From a checkpoint of a small mixture-of-experts model trained on Wikipedia: 8 picks a token, a softmax router.
Below are experts of layer 4 (counted from 0) of a mixture-of-experts language model. Rows are named up (a neuron's input weights, with its number), down (a neuron's output weights, with its number) and show model dimensions 0-127. Each number is 128 + 32 x the weight over its row's rms, rounded and kept within 0 to 255. Numbers have three digits each.
Before each expert's rows: a language model's description of what the expert responds to; "raises" lists some tokens whose logits its average output raises strongly, later layers aside. This comes from a sample of Wikipedia text that the model never trained on.

# expert 40
It responds to: Prepositions like in, at, on, from, during, between, heading location or time phrases, such as "released from prison", "in 13.53 seconds".
raises: " the", "ages", "age"
up0:151122173085133124081129099119171156129121193117109075102171115133081138067086139125084160160137169206133126080113174146166158101197165130194099167098112106119127128131118137089099119200145113103078067102117147150129204128065081140155122141082120135126130134126165118147104133100102082121172107102088190101095131180115159118126086113134079153115156162174159155132143077150115116119156
down0:135128154101119130185141099149124141099169098140104134164107129088163085075143064147108067098065067090135155124099099181082088111109126117162107138159204137101218133055180171186097169110177180172146163112114121134145117179087175112151164112146128084160135090120103147111107136135143084117132201141099112132115165099109119118158164134128129186173076129109104133133133122120114113107124

# expert 41
It responds to: Prepositions starting phrases, especially by, in, at, of, on, as in Results by county or chaired by.
raises: " the", " a", " his"
up0:121137127159087144062109186106156113131134169107056107142103133163107204150123126167150054202102086155129144099082112130167110166118161097139084071106112127135109123131097124113126121129133154055096112142154079134147155163070122170142111188160187131178149165172074193156084139091120131092145137068091175170127095151078135096158142120129122109129170159152145112090141116166126115113113
down0:104132165118078118116154185153103093146111085121094104163149154174080183117085102109088112098138128100130139102153096070160154187169107088143122134070192100094119180134119132081070196167151147121170153128158135124146162141146084026180108116163150158096142109136164192156110149138116088141123172100124079144138162143095132134142122142099201121075092089131128158093101152124123150120101

# expert 57
It responds to: Consonant-cluster pieces inside words or surnames after a prefix or hyphen, such as Des-j-ardins, mis-pl-aced, und-iv-ided, Br, Sp.
raises: ".", "ak", "ens", "uring"
up0:084168165168060121171133162106080075191147082151158119097154130155148140084095165098122102101170116095149182111121090141148136122152098108187134089106128116134091163198153107129143063059093144119126133122116125100107104137105140106098128128094129175172078104153117180173104111178132146139139111100127140127075110088078187123193094123097207148122161158140083141144114155090123120069157
down0:148175119145178149116126081126156163155092145062069167136079167179119104106159091112080112094183120090097192105129105076135094075113147102132149129102140110117180212152175115105108109109096113112117155130119127178121158143135141142131110124128165139128177061120125133106153117104098078144178148078150137084123177188147202120123100144137091108135176118128164136099120125117186075053137

# expert 1
It responds to: Units after numbers (km, kg, %, m), closing parentheses, semicolons and "and", mostly in measurements, scores and table-like lists, e.g. 3.3 km, (LAMS).
raises: " of", " and", " the", " in", ",", " |"
up1:074096154112074097148134189103185174126114129106145105127133137160153098113129167113134105136147126161055134190121097138120118104142176066083124121114146123119114111066136156140109112147170183132163109111129113148211153147104175115140087121048097107158119129100130122116167102143139119078116173198081163146093183089148149086153153188075130109125108163113168167124090162146163110058102
down1:096110142118140129086120086130106098170149149103089181051116133138149044130170143077151101060119139069128136155129109113136180105082142208196060149169156176156066112193157099140107164163110080077122179144156167134123152112103155139080150141098084137147092124142121096163140128126154149122129143124153092151148133145149136128136159132157070164134115089062108103091156113128144177133148

# expert 42
It responds to: Capital letters inside acronyms and codes, dashes and math subscripts, e.g. SAL, WM-PORT, CAM, MAG, _{ in formulas.
raises: "ship", "-g", "-in", "house", "s", "ison"
up2:135087098102084185127110131121090121093124187161131173137170200159153071130140134068120167093117177146176169131159135110157171125129136206096126142127067106090102120151108087142151135137088082098152092129131098076086078096150154134181112105120201122168106109133154105178122090132113142148193102093188137103125192096098092124081122076124127157110167115129111150149118181098126155100131
down2:111139097099098149179101146150041090092122052151086133106162191128095132112179077125188150126158174082101116093169071148073168132141113171124137119108124073133107096187158117091157138084172118062100116123138117163146185101110107136193088109131178145122124096147107170157080163151134100121185118102094142120124146120127153117140112133159092119196137141110129165168148124147077132162161

# expert 15
It responds to: Year pieces, mostly the century part 19 or 20 and the two digits after, in dates, ranges and tables, e.g. 2020, 1991.
raises: " —", " –", "ared", "\";"
up2:177080132068125087112120182120161149144157095148136136152138175080099081140141082122125115072153083140111101156133151117140123134126133142083098144167188137138098156163156116161182097128188125134086102118105104170113112162118100146106131128112125088109175107131113154147146141105091183137114076127123122093175138074098140149072120165068160118165103115136228112017188125113170116166151
down2:087143132153153126078122168158229117087094170101110164134134083127147146154065156143156176117171097101121077119160127082109062075128138147153142180120096078156128130133127108086058119197107111148137107128117125158137116157108146112112097086113109100144133115118131148083099103114153154098187182141132125109089225189158133159104118158162113101133185154149163132115130083120173076092131

# expert 43
It responds to: Determiners and relative words such as the, its, this, entire, that, which, whose, after of, in or a comma, in descriptive prose.
raises: ").\n", ");", ");\n"
up0:108108175165176118121099163087119143142117145103126157143103157123093157126153122192184102129137135159152097127068145155151151097146117125163096150113062173115155058106076121156160105159124076060109109087114131098100116095142071157200131122135182099180145176120171139076133184149143163156123102147151153151098081148127126130184129121137102114094118122169130116081182100185078108054093
down0:102119101110124144182081186127151120103141101092096153073145143169116118144168063134171140121120129167134094160143108137201098102133109106207121127103049115135136153163103115123158091141099166140079082151213085142109126095112119134071144146148094091074119139173202174108157149100086145169103062147178116152155114160108173123125124117151144112161128117148205089119104091138108138098140

# expert 44
It responds to: Prepositions of, in, on, at, during and following the in running prose, e.g. Round of 16, out of the ring.
raises: " ", " the", " his"
up0:099113138124182139141127090189116117166141162150080103180111129105062138139119129181131140088189111123187089104119146114114137120083147115155137165177157126131182116107133159179144162074141103135116144087132223086134089127122141089078064108146109161081097157151088165088118134211145122139104138196100135167105146143092153113105106129108075137153146096079162104132069134121146177111081
down0:148058160124138155117120149127138112080109093122096188090081143133190073083124151120166121141091153096142173191133147155182116147128110060123105109088118095129111141132113066122104128138094123141099154203154068138148166099137131150141152102208075150105143123166213109178119134124136141155143075120093154084172145089193135095182140102113095102100130155154124088095131153126117123135187

# expert 34
It responds to: Given names, often after table bars or dashes in sports and music lists, such as John, William, Pablo, plus President, Republican.
raises: "off", "ich", "ish", "able"
up2:147148131122129129164179134161159137125084065146104071135100123086122153134093145183058119157110099090113166126073173159117119121122117154159163110102105134154071128093155131072131136103121078154144168118173086140168106067083144155195138127193144149081202112196170172117138154121131134069077110129151150099128124099146106130145044127205105116077133120158116117157145126162131145128098
down2:067142110143090137073159138131141118073139152145176120124184162145187103109157155170161169174132176113126115122153131094027074087115143152166108106129056141039141119128143125122157155179145040136047071141106136128115110106113121170117112099150119105113166090104110174152157153147108148160160132144131106127122130099144167168134171134089131134102108122123142075088144124165088152132184

# expert 59
It responds to: Consonant-led pieces inside longer words or names, such as emb in reassembled, ib in Fitzgibbons, p in perpendicular.
raises: "ank", "ask", "umb", "ut", "ast", "ump"
up0:126119114114173155173110138148144085115196175108045140193158134135103114097121145171166094091108077134133126175134137133096154078111148158164128163117128124132139123059128158104094080080139187128068163186138111060105119131179055128133081120125133133102108130100121130187128186111148101101137056093130155184165132111113152113138081158101095129132168137154090120149139118182128195105149
down0:168108131106136151118124178164149109135128084093138165160153104090153132161121125111117105063149108150188135073114074144098072121125107127138154161086149101140157099130145144098080116122109126093126144102120141126100190191180105157155079127173094081145147158130188138099131097088054165122150093197096142205118125154075202125188085124122113135177147068154135095150148115084169107102128

# expert 30
It responds to: Single capital letters starting names or table abbreviations after pipes or commas, like L for losses, R in Rampage, H in Hoyle.
raises: "rome", "ican", " Corps"
up0:137104126106145128152090118124094113090214165139053159132176079129106073176142152059078125133105075143130115188120173115125155194121142128134092103163165105103141087167116084090127104121147073174145064146102126107126121116107157120182183154147105088160104143140101163135159105091117106149103159114137105153132099163127121117065167161109122095151138130211160132129125100115175091063176
down0:222136068118113107134095104118062090132037156182128087123091133148119136162147064121182143110143175115119148117110129127077153189138066106104133144134119123169111122179129128136109148111165110113134101166149155151116177123174130080067102160153082132081119160120117084104108112142147149169161118095193131065192116134130104154100131105132126155146153113168081159086176112193117139145105

# expert 11
It responds to: Number pieces in ISBNs, coordinates, tables, lap times and numeric lists, such as 0, 97, 30, 1:27.
raises: ".", ",", "–", "-", ".\n\n"
up1:124160119092129127103154092177149165120126172184097113100121146105144117157153098106112138141141125143115164109118190120130109135089096155129132085153111148097112133138129138161100113170057053129160095114086139142118083190134090169135150189147098133132107128144137146164108096150133117137167156100109152131051113043141081129164185142189114116057117185146112170100169142078222107114067
down1:124173123176074156155197129167132114144111144108108088151178165130167121163101116186109093129158128104134108106149082128072180046150119134102114137121071086143125058100148099075122139111105122190187153122141143113135139159148116156153127085134167083092161100172151101110055147099144118132122126114117144130196141146122137088101122152043130125148092181119186111210133098134133130085122

# expert 27
It responds to: Single capital letters, ordinals and counting words such as third, second, two, several, and century digits like 18 in 1824.
raises: ".", "ero", "wood", "uj"
up0:180123076130118147195136115136113124102168085108160126165160078114076133135155148127130160100121126142079185139105113154172144104130110100120098082105086171107089100122128092130148106135094196138105074143121111140135183146171132064220071165124157116117162164169070109118172166119132163119114149115185136111081101074146144191134154117138151128136145180148076134146097128177064111108073
down0:134083085156115093138180074104102148165178118088080121149124161168140140122150145099165117149108101109112123176069132143086116089110183160113142080115182070075102115146156065129156121144123139116091123145175140124126118147150107059067108125183171130104152108098138111159116093142176165195161143063105143064145137127144135129179088161124149114156169111110154174098062138202153156124121

# expert 13
It responds to: Year pieces 19/20/18 after a space or dash, en dashes in scores and ranges like 8–2, and mid-word fragments such as N-ow, N-ik-on, M-uss-elburgh.
raises: ".\n", ".", ".\n\n"
up0:144159148144146148124130093127149111176179115152100179171147151095187078074168112082083125139123088087144128122101135134128164091147186118148123031074146135168105115068155144136105116142174148142108078116095172190130114122076150089142130142066128051129091114191079142125155152125138142175164148131113113152107134100148162186118096160132138130156100135094131133114134122064189092182094
down0:113090107109140116154078126113157098108108169128202111130111153106101152146076164126144175177119143171172123119067094108066126075204158154164091130114102107155128108134059157122143165175105168150163110144215111108134109163129150064097144097099175125079142104082102098166100153149096105131152125173130094108120098083126154161133160173077129134153156138166046115124092153149167137110145